config.yaml
balance_bias: true
router_bias: true
norm: "layernorm"
decay_shape: "cos"
Below are experts of layer 3 (counted from 0) of a mixture-of-experts language model. Rows are named router (the router's row for the expert), up (a neuron's input weights, with its number), down (a neuron's output weights, with its number) and show model dimensions 0-191. Each number is 200 + 40 x the weight over its row's rms, rounded and kept within 0 to 999.
Before each expert's rows: a language model's description of what the expert responds to. This comes from a sample of Wikipedia text that the model never trained on.

# expert 10
Description: Middle and final word pieces of personal names and surnames, such as Johnn-y, Henah-an, Mar-ion and Mc-, after first names like John.
router,232,195,121,198,212,228,164,189,199,268,149,209,211,242,229,243,233,194,224,238,236,187,220,225,121,221,236,217,207,180,171,122,220,212,173,104,227,186,228,199,201,216,218,199,222,224,260,207,241,152,153,231,239,180,280,209,149,132,142,138,171,174,225,163,149,188,216,176,252,169,271,248,178,162,273,222,138,263,174,204,164,184,186,257,158,216,216,189,253,223,215,131,212,185,235,225,152,175,162,271,232,267,226,239,168,256,187,241,163,208,232,221,203,280,195,217,258,224,195,235,148,234,202,181,159,174,225,197,249,117,122,208,225,184,179,131,176,233,143,224,165,154,185,182,139,197,242,176,141,154,181,117,230,161,229,190,216,135,242,289,218,213,127,164,212,211,196,230,227,193,206,230,241,189,119,209,150,273,253,167,184,132,259,178,214,148,253,223,141,197,174,149
up6,228,185,200,158,221,174,204,170,179,257,161,178,215,150,159,326,206,160,274,220,239,123,215,184,224,150,193,187,185,187,140,271,157,252,139,162,241,232,241,230,220,202,200,92,168,239,261,140,198,236,208,274,158,235,216,186,167,176,280,187,155,126,211,222,190,214,212,238,148,186,189,152,206,227,168,233,144,141,217,186,260,159,170,242,166,232,222,159,193,183,210,149,183,226,210,212,167,144,168,196,147,205,231,216,181,272,270,179,246,180,232,246,193,222,153,226,189,242,109,250,208,181,155,126,282,208,190,246,229,210,146,265,249,227,220,221,190,237,257,189,135,159,227,187,229,157,206,213,241,224,194,271,280,188,196,258,144,184,181,230,241,167,226,141,195,205,204,169,254,242,149,223,224,118,239,257,202,211,203,224,188,144,218,135,244,182,209,229,218,245,193,249
down6,182,194,242,229,218,182,128,241,181,178,306,122,209,181,239,223,277,197,170,215,215,226,216,136,214,255,262,202,257,164,217,140,215,193,255,225,259,177,246,122,151,179,201,200,220,229,200,113,189,197,156,201,170,212,154,121,220,134,212,224,181,259,206,218,205,159,174,123,238,185,144,178,184,211,146,225,184,160,261,199,187,207,214,261,223,226,215,261,221,164,149,194,216,145,211,222,176,159,197,248,211,254,177,271,223,193,232,168,186,209,129,219,294,153,267,175,238,222,201,264,267,240,176,264,186,206,222,265,226,187,172,209,158,138,207,156,210,216,172,247,182,222,201,162,204,230,169,251,168,230,123,202,215,160,231,166,142,125,329,177,209,204,189,214,170,160,162,153,183,219,168,258,212,176,199,161,224,114,197,269,173,245,229,149,244,183,241,177,227,146,167,189
up7,209,213,188,138,184,223,159,189,224,185,301,209,243,265,186,168,190,130,197,193,165,238,197,176,225,160,160,211,221,273,248,191,260,104,203,247,167,198,221,258,208,154,175,207,175,225,149,164,194,186,180,228,201,169,312,209,215,208,175,279,188,226,216,232,190,154,176,251,126,185,186,215,173,186,187,108,280,170,165,233,206,215,177,178,166,176,328,265,211,185,237,144,191,180,239,154,151,262,165,156,183,182,211,151,228,216,166,170,213,160,173,190,195,198,185,210,191,185,251,168,259,204,209,182,214,173,168,237,210,297,246,237,211,222,194,236,275,258,156,253,259,228,216,96,216,251,135,256,180,259,256,222,175,185,124,232,190,160,182,228,224,244,215,232,176,123,198,180,192,228,267,221,197,231,210,161,189,144,157,251,287,252,175,212,166,170,251,183,196,236,192,190
down7,186,194,151,173,283,217,113,207,212,181,162,162,225,232,194,285,206,225,222,186,257,230,214,171,215,206,199,141,187,231,117,115,236,241,194,193,152,179,160,192,233,201,199,184,217,237,213,215,212,195,216,303,158,281,197,159,178,182,204,187,213,224,205,187,205,103,174,219,178,231,224,190,253,196,135,274,151,157,203,153,242,239,242,239,208,169,226,271,254,264,215,197,239,210,212,174,167,202,124,234,229,133,253,278,160,159,264,281,178,229,164,216,247,175,212,280,209,238,144,164,167,208,145,247,222,200,185,232,213,210,183,230,202,163,184,146,125,185,148,144,223,102,220,168,165,225,147,199,167,265,123,205,164,224,201,149,212,192,216,231,212,161,110,222,257,200,166,250,252,211,186,240,182,235,162,237,179,159,175,167,133,226,201,238,237,256,209,148,211,170,222,259
up8,195,251,148,161,237,178,169,246,294,159,203,251,205,181,192,167,214,158,238,107,161,244,201,209,116,215,51,214,174,144,204,132,267,175,151,184,157,182,151,235,222,246,264,212,242,172,133,233,184,191,218,151,281,166,146,247,180,145,198,211,173,225,197,182,209,165,227,247,210,172,221,211,170,191,188,195,233,154,115,198,215,205,237,256,225,194,260,174,266,183,192,265,140,229,199,172,167,155,190,227,196,173,187,261,217,284,171,203,238,173,202,236,243,206,142,257,292,253,201,190,200,178,203,154,187,252,255,238,202,249,178,244,247,190,156,176,210,259,215,174,215,163,254,197,223,174,205,194,172,250,163,164,125,201,180,248,253,173,198,209,208,157,206,249,196,195,157,168,185,242,249,216,214,164,211,169,198,196,126,163,162,225,236,138,146,116,231,171,172,200,118,204
down8,220,202,220,281,157,296,224,196,147,248,215,233,186,140,148,235,232,186,181,119,207,201,225,131,229,170,217,267,142,186,155,152,190,232,224,162,198,220,224,270,166,242,222,185,219,190,236,165,181,159,139,163,216,214,284,232,273,137,240,174,252,211,166,164,209,208,287,208,226,198,164,182,227,281,306,243,207,215,196,137,220,152,182,204,162,204,203,195,226,211,140,231,150,187,155,211,126,242,198,253,155,169,158,132,171,207,183,182,146,202,255,232,199,226,172,216,174,260,181,215,203,178,189,210,192,230,202,155,239,166,224,166,210,262,182,206,191,188,238,174,263,207,104,235,219,168,134,303,201,198,220,154,128,168,187,181,187,279,138,212,184,243,166,256,242,222,202,257,210,152,203,139,199,232,164,205,230,165,187,176,208,153,114,171,221,316,201,172,188,212,218,194
up9,145,181,230,188,189,133,234,260,239,185,196,130,206,181,221,192,176,217,245,171,276,141,224,163,142,225,187,182,254,231,174,174,138,176,166,164,186,165,219,231,201,227,211,252,239,230,234,169,167,181,204,198,188,238,149,231,182,199,162,159,147,245,164,181,171,220,187,272,215,170,236,61,168,213,265,222,166,162,298,132,219,173,170,122,205,144,258,222,221,177,195,251,186,276,193,223,193,251,181,239,190,137,268,287,174,189,200,111,202,223,220,266,298,229,149,209,238,198,192,268,230,217,137,211,210,261,205,208,226,168,103,223,277,164,184,215,194,249,218,184,225,200,279,138,248,191,229,149,102,214,199,165,190,179,194,197,223,237,238,181,177,140,220,180,186,199,199,193,139,198,244,270,179,158,204,198,239,194,190,229,173,209,239,171,137,179,209,229,248,207,173,232
down9,159,204,191,159,175,196,170,218,235,155,237,169,249,159,146,238,277,208,157,142,190,175,233,123,268,200,190,236,207,194,129,152,168,217,255,190,270,253,182,225,119,225,196,151,219,204,146,105,220,174,209,280,175,213,207,233,111,263,217,156,185,199,242,177,258,207,173,161,219,240,206,173,282,206,221,207,274,169,191,217,180,192,219,174,198,198,158,252,203,214,251,151,263,176,174,194,155,232,228,192,158,207,217,251,162,176,184,246,177,216,141,239,245,172,200,246,233,214,153,218,204,207,261,200,125,146,171,148,251,188,290,272,171,225,179,188,107,247,206,244,183,161,137,171,158,157,193,211,254,233,264,149,213,194,181,196,161,255,100,175,165,259,167,272,215,226,223,212,212,194,239,231,215,186,192,225,219,244,219,143,207,165,117,209,174,282,175,231,236,165,190,245

# expert 55
Description: Non-ASCII byte pieces and endings of foreign surnames, plus result-table words like unanimous, punches, children in infoboxes.
router,161,140,211,193,254,162,199,188,232,163,141,215,177,187,201,212,234,165,213,247,132,120,199,118,154,211,178,182,246,151,198,264,261,226,190,197,219,277,258,168,178,301,235,190,257,221,220,204,212,246,206,124,163,245,224,167,173,204,215,134,199,200,220,223,156,239,231,216,279,170,187,233,161,239,257,225,139,198,177,134,177,116,237,163,210,222,199,248,208,211,207,240,260,225,209,209,187,260,181,249,249,206,205,217,185,283,148,149,217,175,230,234,205,191,206,232,196,183,147,180,158,137,229,173,150,228,277,155,194,227,91,312,223,243,177,164,172,155,210,120,198,215,198,209,125,148,210,219,220,238,128,120,176,155,207,223,209,172,242,239,241,220,142,226,220,256,159,220,174,190,182,182,153,184,176,225,253,227,246,200,179,133,223,126,169,152,164,244,232,212,190,213
up4,281,241,76,160,145,206,150,169,205,233,206,183,224,205,186,173,188,272,238,180,146,211,170,255,192,164,179,284,250,270,139,203,145,138,167,116,214,228,219,172,157,126,134,200,233,242,249,165,154,165,211,188,196,190,264,249,217,247,177,182,215,203,250,200,184,200,159,164,230,276,158,234,209,182,246,185,207,190,163,199,240,243,187,244,131,186,234,243,217,199,228,172,122,140,310,238,230,229,188,227,189,191,215,220,162,234,190,156,218,200,208,209,112,218,192,182,222,192,230,177,169,161,219,134,182,269,154,150,231,257,188,174,216,159,230,178,199,245,219,185,197,188,156,137,194,223,231,148,171,225,178,176,110,191,204,232,172,172,161,303,195,210,191,238,151,255,160,157,170,178,168,261,275,258,138,258,207,209,147,159,228,160,212,184,218,218,234,134,186,177,218,162
down4,149,242,178,156,156,241,264,148,152,143,177,240,161,269,144,180,229,186,161,205,143,196,88,177,234,188,160,181,240,197,119,198,163,218,169,197,231,218,174,188,262,194,226,157,212,189,199,143,208,191,217,238,119,239,245,250,202,299,286,208,203,193,244,183,257,219,235,201,261,237,177,223,150,248,150,173,186,233,206,189,166,187,159,203,186,236,188,245,230,174,222,153,174,126,297,256,232,143,184,151,182,232,272,191,196,192,213,172,214,209,251,225,245,181,200,140,187,208,169,293,152,154,233,227,221,143,181,164,196,263,182,121,234,184,196,203,200,194,195,286,225,179,190,181,202,162,210,173,208,226,238,159,172,174,115,194,209,214,131,266,189,232,177,152,282,221,213,264,171,235,207,242,220,165,173,177,267,214,188,177,223,173,167,220,287,111,196,156,238,167,152,176
up5,288,169,194,147,257,186,237,218,188,203,237,116,197,166,222,179,141,232,297,257,138,209,235,184,201,179,237,214,138,272,236,149,234,161,157,156,190,276,176,232,200,202,243,168,207,242,145,224,152,199,206,269,252,204,227,215,225,251,225,272,185,264,168,246,123,215,245,190,134,160,189,185,167,183,165,222,202,144,180,238,179,168,121,247,187,238,177,300,206,177,230,206,233,262,225,260,239,170,212,205,220,182,187,167,207,187,222,200,125,265,177,276,197,180,173,193,224,128,178,237,159,292,189,201,208,150,244,184,280,164,254,155,167,119,139,261,231,202,163,217,236,201,185,222,202,195,203,160,241,198,178,165,166,223,167,198,212,183,260,104,204,205,161,255,180,188,141,180,216,184,243,149,192,130,129,220,134,229,165,240,188,165,198,174,208,231,199,221,227,196,160,175
down5,244,190,191,263,168,217,198,148,239,171,202,268,167,258,194,157,191,155,187,207,216,143,212,199,221,243,214,91,200,214,257,245,151,243,238,207,238,215,163,200,216,189,161,235,176,95,256,224,148,282,225,204,183,231,265,229,280,196,109,222,239,228,214,121,241,204,206,198,220,203,237,212,177,231,166,167,167,168,218,163,231,209,250,257,237,160,174,66,136,196,163,252,201,207,262,167,250,222,220,213,239,174,143,161,243,200,190,214,179,195,187,199,249,202,265,223,145,182,236,206,171,142,64,197,229,219,101,187,190,205,174,201,208,231,227,202,184,265,250,175,166,236,242,136,172,203,141,211,225,187,165,232,193,205,184,155,192,166,240,207,186,151,189,160,191,209,198,195,208,233,247,244,194,203,197,298,261,178,244,205,200,188,142,172,142,249,189,106,203,168,209,157
up6,188,156,262,170,188,164,213,188,254,266,287,216,190,210,132,195,192,188,185,210,243,199,231,184,228,188,271,275,140,181,180,156,173,176,215,187,196,148,200,230,146,212,135,202,156,171,156,102,203,266,177,216,261,147,292,252,170,225,208,130,144,198,160,238,231,173,242,169,252,182,146,196,232,183,117,255,227,115,180,209,230,177,237,160,228,185,182,284,163,246,206,129,226,199,201,141,264,258,179,141,239,222,169,237,200,155,211,164,178,173,186,239,183,256,164,161,181,237,187,195,157,234,128,157,213,241,178,157,141,149,235,151,245,252,214,269,163,265,172,246,170,272,192,196,225,164,181,140,224,186,256,206,260,218,162,250,217,182,169,194,193,170,257,278,166,179,160,177,194,192,180,216,190,152,215,271,230,189,267,257,252,179,217,175,191,231,235,169,199,168,210,158
down6,155,189,216,165,187,204,256,193,227,116,123,202,149,230,184,161,161,210,232,191,180,231,160,295,226,200,212,206,257,153,265,205,177,257,163,120,248,184,169,232,217,188,252,189,186,200,199,238,214,213,180,176,150,237,192,122,235,203,144,198,217,261,197,135,209,205,205,158,227,221,216,195,163,258,230,170,133,231,201,158,192,166,217,207,245,264,159,142,154,214,219,221,196,241,178,183,318,195,177,197,203,162,233,136,165,254,231,250,170,261,209,245,132,246,252,149,78,239,205,145,141,152,116,207,274,200,132,197,205,175,199,212,225,245,255,224,169,257,196,172,214,214,154,245,163,215,282,194,223,243,158,208,226,198,195,166,266,219,236,176,156,255,106,214,178,203,233,186,209,217,192,161,237,120,216,297,166,233,165,208,197,206,213,169,192,230,175,167,219,129,205,222
up7,237,168,239,243,176,278,317,295,205,188,200,211,226,226,189,194,204,164,140,218,186,232,200,167,192,225,198,195,188,218,159,266,239,190,186,210,197,160,225,201,170,167,173,217,194,202,185,262,139,115,235,182,250,238,236,258,235,147,189,189,210,256,196,184,212,169,209,210,199,247,229,205,164,167,231,288,223,103,229,219,210,235,171,176,199,133,212,98,257,177,245,187,215,179,243,203,247,208,198,159,187,182,195,203,212,163,227,215,154,126,204,196,278,179,173,267,179,191,227,152,226,202,74,194,248,244,198,206,208,228,206,162,207,171,264,226,213,164,161,147,191,162,173,186,203,228,171,275,114,204,175,233,184,239,242,152,288,187,127,253,130,158,161,212,201,158,271,236,164,198,196,169,288,216,206,164,202,195,210,163,110,162,194,193,228,204,173,242,176,310,237,223
down7,192,226,227,249,106,173,121,264,177,212,171,199,261,281,193,145,228,167,186,301,218,147,167,198,165,147,150,200,204,234,167,178,134,240,282,217,259,207,185,171,243,230,219,247,241,237,244,162,233,172,176,225,266,105,210,190,212,179,263,206,233,208,189,181,218,141,203,224,234,159,178,200,267,133,239,189,190,227,258,148,191,182,152,223,202,176,190,235,147,249,189,185,233,147,156,193,134,238,214,191,217,176,259,130,159,237,223,128,239,206,192,139,251,164,178,206,244,176,167,242,192,208,253,267,204,165,248,263,160,175,255,244,234,180,241,130,159,221,186,181,250,279,229,153,205,166,163,132,168,145,173,169,194,178,210,252,242,175,163,213,245,262,200,212,209,248,259,253,195,222,207,186,188,174,113,144,195,235,239,160,215,170,191,206,181,165,179,193,147,282,221,195

# expert 34
Description: Interior pieces of long words and foreign names, such as infra-stru-cture, manuf-act-urer and Hav-ana, plus initials and accented bytes.
router,227,245,227,194,253,279,126,217,258,209,112,225,164,182,188,208,235,198,289,220,227,155,208,160,199,225,194,133,207,226,160,226,188,219,184,169,237,235,197,171,184,268,218,154,232,159,213,150,183,130,251,231,234,239,277,265,181,189,128,219,174,183,197,159,229,236,226,150,173,185,153,202,193,141,223,174,115,222,128,159,173,159,197,195,246,204,186,303,223,211,196,237,210,250,256,231,220,167,212,306,259,175,192,202,204,270,225,161,221,196,234,257,253,215,204,249,195,151,260,251,139,222,206,205,165,210,206,183,239,197,116,242,227,158,178,175,127,190,188,206,171,223,191,251,190,231,228,209,121,163,224,183,175,265,241,162,213,154,216,305,185,202,129,236,160,215,180,245,173,201,153,212,227,174,135,212,193,222,224,139,160,147,142,122,143,200,183,191,156,266,220,182
up4,169,150,211,181,198,224,157,180,165,196,201,190,190,160,174,193,227,128,210,259,171,211,152,185,207,280,173,233,177,208,144,231,228,135,165,189,162,229,184,178,184,127,254,211,243,224,190,185,216,131,131,172,173,226,138,94,190,214,205,152,150,231,230,257,190,209,186,245,151,243,254,157,61,220,199,126,208,204,228,152,304,146,186,221,222,161,267,233,204,175,219,209,267,134,302,185,179,223,142,224,215,212,268,207,294,175,230,192,161,142,215,190,237,198,232,165,263,226,247,182,193,190,202,204,189,219,148,109,195,188,232,93,178,198,243,220,257,262,193,133,186,204,195,201,208,241,211,205,222,240,161,227,191,228,193,251,207,209,168,295,220,245,232,171,200,193,163,208,123,217,188,183,192,246,225,126,224,173,239,207,242,212,195,200,206,180,235,280,186,227,229,173
down4,171,159,149,207,139,228,211,162,200,197,189,206,186,98,193,227,181,233,171,154,188,188,221,272,237,222,137,216,130,188,136,228,170,236,175,170,215,124,194,234,238,284,247,251,196,245,233,245,110,159,185,128,198,183,309,259,160,178,201,197,273,208,210,193,234,182,136,150,255,183,185,119,177,205,242,242,239,244,183,185,193,184,202,155,207,158,190,197,168,203,215,255,236,271,227,139,230,226,259,184,225,210,210,170,161,245,173,168,223,219,246,167,137,233,227,136,157,248,232,223,139,185,189,140,176,194,210,183,194,157,161,130,207,201,260,209,228,236,191,189,247,186,219,240,271,253,205,240,183,168,186,196,227,143,195,102,197,233,205,232,167,238,174,253,106,209,229,194,184,304,148,214,189,172,187,215,262,247,161,170,125,171,226,256,223,150,201,257,170,176,225,189
up5,203,231,186,181,276,145,223,167,187,197,166,303,198,203,232,205,213,130,210,267,148,208,185,188,271,224,184,241,220,238,109,221,180,177,129,126,151,256,164,232,268,216,224,185,188,158,213,230,263,214,220,149,263,160,162,169,214,178,197,169,207,241,190,181,240,164,288,189,227,198,107,151,210,121,167,202,121,162,183,156,157,214,237,249,260,236,240,120,181,153,243,230,253,253,227,193,232,195,232,255,183,191,212,211,179,184,203,232,241,213,209,151,193,200,187,215,211,244,270,106,195,208,179,244,208,219,249,195,167,226,172,176,270,192,196,218,168,205,200,193,178,185,211,217,221,92,164,254,268,157,271,189,240,226,175,202,201,126,245,196,228,265,132,163,166,222,137,145,207,150,198,184,234,194,237,255,210,212,195,139,198,171,254,210,185,167,274,236,190,204,146,130
down5,193,234,204,235,245,235,196,197,218,234,192,184,266,167,191,114,242,245,94,160,181,193,173,145,172,220,135,245,207,225,179,199,213,251,155,216,242,169,155,192,186,233,225,217,150,140,190,199,166,236,229,197,132,153,240,161,307,167,258,182,231,169,255,154,180,216,194,206,225,228,184,240,160,272,214,267,180,260,225,228,244,155,228,246,232,200,208,99,216,244,228,162,248,180,192,175,212,197,139,225,229,141,195,239,212,124,169,206,245,211,114,183,213,199,131,169,234,185,212,189,188,204,220,195,173,202,155,247,193,173,244,197,87,168,255,266,222,150,203,217,190,169,185,261,220,209,210,202,256,277,105,173,183,149,200,133,214,178,225,249,150,173,191,254,169,204,212,176,158,158,173,244,203,253,246,234,276,198,268,227,158,184,256,122,141,195,238,136,229,193,228,206
up6,183,211,260,155,127,185,267,220,276,237,212,224,203,176,140,218,207,194,179,190,138,202,151,173,216,197,190,175,246,292,158,229,118,169,153,156,134,158,236,267,154,217,224,182,231,185,174,226,166,184,207,165,238,208,176,173,259,199,281,130,211,264,264,203,181,142,214,199,201,246,133,170,200,225,200,226,195,177,248,131,214,196,187,127,223,233,230,205,195,155,262,254,208,258,119,193,251,174,214,249,211,152,273,154,211,206,111,206,250,178,193,166,203,114,206,205,231,270,234,180,126,190,172,217,231,201,225,217,192,149,155,305,203,186,203,285,206,169,117,183,231,267,229,196,185,224,152,227,232,179,201,218,112,248,183,192,201,208,218,175,162,178,209,141,210,240,203,155,214,155,183,299,176,233,202,213,259,198,151,225,202,172,203,171,226,205,226,226,238,111,164,168
down6,151,201,238,58,212,176,177,279,272,203,247,210,123,267,265,173,177,160,173,98,207,171,218,197,159,237,202,157,211,234,209,199,226,271,150,245,148,176,202,261,118,221,291,141,273,182,145,240,200,198,167,235,146,198,164,198,227,163,202,119,232,150,254,169,195,222,153,155,160,162,240,195,180,244,219,217,182,250,156,224,237,166,215,203,198,161,154,171,261,187,253,169,205,203,235,193,237,165,228,201,222,174,189,267,198,202,158,222,276,206,195,195,216,207,251,221,178,242,194,195,235,131,205,183,145,152,161,203,181,166,223,235,190,214,307,257,272,145,174,209,203,180,212,208,184,178,206,225,246,209,166,174,149,288,128,198,222,205,254,250,136,219,167,211,188,193,201,177,139,235,147,219,210,195,219,216,224,228,200,152,177,239,205,240,202,299,193,172,134,192,201,222
up7,245,146,208,197,254,237,203,207,174,144,269,192,207,203,170,168,219,159,260,208,176,187,226,136,204,134,222,212,190,251,223,71,164,237,163,173,199,165,243,200,246,211,197,232,139,209,216,198,253,129,163,246,210,202,231,218,209,332,144,223,222,289,221,205,218,227,222,189,141,144,264,231,233,177,155,153,256,193,167,212,237,232,230,226,149,223,193,149,202,190,208,230,249,167,188,203,147,276,136,168,201,182,234,227,180,205,221,248,209,230,230,165,129,260,253,220,204,267,240,151,196,146,245,154,155,152,207,162,211,177,205,216,256,182,160,127,158,223,158,245,200,173,186,183,181,185,195,235,190,192,203,239,127,246,174,260,245,197,179,158,189,164,200,163,188,129,166,237,209,213,287,164,142,160,197,168,177,221,155,236,223,247,248,210,224,213,220,128,187,197,131,75
down7,203,202,196,154,183,220,184,200,221,155,179,202,279,184,201,185,170,109,265,179,193,119,230,216,194,220,223,180,114,199,211,258,213,207,193,212,232,201,230,170,217,196,177,195,239,246,241,223,134,188,225,245,231,305,255,242,168,212,174,196,196,240,180,129,189,268,137,239,172,222,259,233,276,219,243,121,222,230,217,153,214,202,151,229,165,273,188,159,162,226,172,230,204,267,208,135,165,211,206,183,212,126,253,147,249,221,258,98,169,226,288,164,186,261,249,180,142,182,241,235,181,268,131,88,241,273,177,198,200,209,182,140,160,259,168,127,223,190,183,153,210,166,229,197,235,215,253,223,177,255,194,168,258,174,168,197,166,179,191,271,168,218,176,227,200,153,146,236,181,141,195,143,250,169,124,217,218,187,175,203,201,183,178,195,197,187,205,234,192,188,250,148

# expert 45
Description: Beginnings of country and nationality names such as Russ(ian), Bel(arus), Geor(gia), Nor, Aust, plus prepositions like as, under, with.
router,186,190,233,154,152,311,131,234,175,220,169,227,200,195,155,196,217,270,173,223,185,177,191,104,173,259,219,191,243,264,191,264,159,231,163,214,255,200,220,154,238,183,235,159,194,176,207,133,257,160,228,146,145,163,205,210,258,218,151,204,188,202,165,194,239,226,195,199,189,202,221,232,216,218,164,249,134,232,197,190,252,153,251,193,255,212,218,243,163,218,280,253,196,166,178,175,164,204,183,221,218,218,187,213,141,259,185,257,130,196,200,299,261,298,235,117,269,213,198,224,199,181,145,206,195,239,235,183,201,208,123,216,263,232,134,197,191,159,231,139,166,133,204,241,151,182,244,274,172,231,183,196,131,137,193,213,284,146,256,276,189,193,184,177,170,244,209,227,180,188,154,235,193,169,145,243,214,174,186,208,197,157,171,221,120,215,161,146,135,208,172,225
up4,224,155,168,174,231,139,214,240,276,147,223,209,166,226,249,198,204,241,229,174,254,157,208,204,241,217,166,146,227,166,151,225,205,240,141,126,219,204,158,208,136,241,187,271,199,158,159,154,196,177,244,217,215,259,192,233,248,170,181,185,243,260,252,239,179,150,178,203,197,188,220,163,197,202,250,178,163,184,186,235,227,193,95,196,234,206,178,180,242,223,189,217,234,193,224,213,223,134,143,249,194,179,245,270,191,223,237,169,166,224,219,224,115,203,261,177,217,241,260,241,178,163,157,226,256,204,223,243,214,160,197,120,200,113,240,203,231,171,123,205,206,214,221,123,212,223,170,205,173,220,106,184,181,266,191,277,129,221,327,132,215,233,198,235,101,192,150,210,219,199,204,174,261,183,185,223,98,239,132,170,187,216,266,161,150,172,207,213,189,215,212,151
down4,248,160,178,177,200,242,139,188,226,139,176,231,243,146,249,160,156,221,120,200,218,268,159,186,183,233,132,220,255,190,230,145,261,254,187,285,217,185,208,229,122,227,241,142,195,156,204,209,216,163,237,155,223,171,228,225,215,177,178,160,174,193,212,246,153,258,189,186,214,161,164,293,277,215,249,184,225,170,229,245,275,246,218,141,249,228,193,217,237,174,192,216,157,187,216,167,195,204,214,157,143,194,195,330,182,187,135,205,260,217,177,213,197,127,227,113,170,237,124,185,282,175,168,289,172,100,244,202,134,238,205,172,208,198,219,217,274,206,155,203,230,173,222,197,110,205,177,256,184,213,206,196,171,195,235,181,203,165,212,86,212,239,203,192,147,228,193,126,224,216,199,208,198,227,160,250,190,193,194,232,217,240,184,221,188,189,262,136,202,196,201,163
up5,247,76,210,206,169,252,196,229,158,209,213,169,158,154,224,268,223,243,181,184,157,204,180,185,198,137,225,242,213,146,261,178,211,255,222,189,224,163,205,215,209,161,166,251,243,209,192,122,181,328,140,254,162,226,208,203,106,222,142,84,189,202,204,198,190,153,136,230,200,212,201,149,180,234,227,212,182,206,257,199,182,177,198,218,206,150,165,189,252,221,225,142,192,189,202,151,206,240,170,249,236,190,228,198,217,198,158,190,193,207,178,175,215,236,213,162,185,136,185,197,199,207,180,173,233,235,243,241,214,180,250,222,280,209,209,182,247,256,261,188,242,192,172,186,197,149,247,190,122,148,193,169,190,190,199,198,260,195,216,134,259,188,214,181,183,224,145,169,202,128,234,221,272,162,155,253,241,233,268,142,205,309,240,197,254,179,223,159,263,268,145,90
down5,156,227,153,155,181,184,219,157,243,189,184,244,186,210,116,227,208,188,219,212,232,227,275,190,224,132,238,150,176,213,199,235,213,102,127,251,220,168,295,231,246,234,277,148,186,158,254,242,201,218,247,161,262,149,180,223,268,167,201,233,221,208,125,181,200,252,207,164,221,209,180,213,122,143,181,218,186,216,220,166,199,175,184,242,248,253,206,99,168,155,182,189,243,233,185,232,204,207,201,243,131,171,261,224,174,162,236,165,151,213,194,188,176,149,195,158,221,190,225,195,153,261,209,252,249,242,244,189,211,161,183,228,250,254,212,278,201,130,218,242,156,277,169,188,221,133,160,242,247,234,265,267,182,204,199,185,132,192,254,138,207,166,167,220,226,153,134,202,213,223,213,182,133,192,275,224,116,177,191,239,171,198,162,170,199,212,147,128,254,237,180,166
up6,181,281,180,194,208,212,228,248,194,162,210,223,178,274,277,244,151,193,261,154,187,150,240,218,189,192,236,191,216,178,216,192,172,198,231,146,192,234,205,250,214,174,262,161,209,219,224,117,194,203,251,264,155,199,246,227,248,196,205,190,202,180,164,179,212,213,267,219,203,238,138,174,146,208,195,130,131,212,198,266,210,189,135,144,246,194,188,218,176,191,258,110,201,187,200,255,158,217,251,222,257,145,195,141,203,250,194,186,209,183,148,214,218,250,110,169,182,147,213,240,247,223,198,124,247,198,248,242,209,266,152,180,179,181,252,210,186,245,196,176,191,279,179,158,200,155,220,246,170,214,261,190,128,213,132,226,122,205,200,191,169,211,196,274,152,213,153,228,282,241,216,190,231,148,236,198,166,312,231,178,184,204,263,138,162,185,201,172,179,209,195,59
down6,188,185,208,193,136,153,221,148,182,188,225,241,199,213,171,188,230,173,196,240,168,140,114,207,200,247,190,188,191,88,144,182,257,146,194,258,167,198,290,198,157,292,201,154,151,175,262,257,193,159,238,183,309,217,267,244,150,212,273,227,235,176,256,192,214,222,236,150,188,218,195,216,263,225,189,149,196,169,153,200,204,175,196,136,160,230,223,178,186,244,130,183,131,263,202,172,210,253,174,201,193,241,210,202,253,177,151,211,170,295,182,228,114,205,191,196,136,197,163,190,218,211,134,247,200,172,205,129,229,197,196,194,118,234,266,254,143,218,172,197,230,182,142,174,208,249,170,201,209,221,246,187,227,216,239,187,186,243,170,185,269,258,194,288,276,118,253,274,214,233,156,238,214,188,154,220,167,190,146,186,181,227,187,240,190,188,244,179,215,197,165,191
up7,115,268,189,217,179,187,175,203,136,165,194,216,173,119,232,211,209,171,223,163,172,204,204,171,299,221,175,150,196,199,201,214,237,213,186,226,226,167,196,170,252,198,242,263,211,191,243,223,136,109,173,216,222,208,174,146,207,226,226,107,136,169,213,203,127,238,200,209,188,140,188,211,134,168,241,172,212,206,68,230,235,171,191,160,206,132,183,218,174,224,129,190,242,174,290,190,192,167,214,299,211,223,152,245,207,246,217,307,233,237,177,153,159,298,198,188,218,252,283,269,224,277,169,201,247,189,258,157,182,191,220,200,135,151,246,180,215,215,148,239,178,189,226,211,181,195,176,238,190,201,184,186,194,181,146,201,221,218,222,188,171,176,202,188,193,216,200,254,220,226,212,205,325,218,221,274,215,205,183,168,216,204,182,218,144,134,220,195,255,274,203,153
down7,250,203,266,199,207,160,223,194,183,131,258,246,191,146,199,203,133,237,173,134,180,251,206,272,243,217,211,227,249,126,189,192,209,161,162,194,198,159,184,226,158,203,214,238,149,204,210,191,184,165,226,143,266,150,154,147,181,271,150,195,195,192,253,228,184,256,184,219,215,107,129,122,199,260,240,185,171,133,237,202,233,275,224,146,160,187,290,168,164,132,238,221,180,188,161,188,160,234,172,209,141,202,139,277,230,276,157,219,196,147,204,203,184,226,156,110,208,184,127,186,209,227,201,218,133,174,200,156,122,249,270,163,262,265,264,175,233,181,189,226,188,228,235,278,158,278,198,238,234,219,253,194,202,229,188,166,207,217,228,234,210,264,242,201,189,180,155,236,228,151,221,133,259,212,210,234,200,146,170,209,184,221,202,215,200,160,254,202,212,185,219,261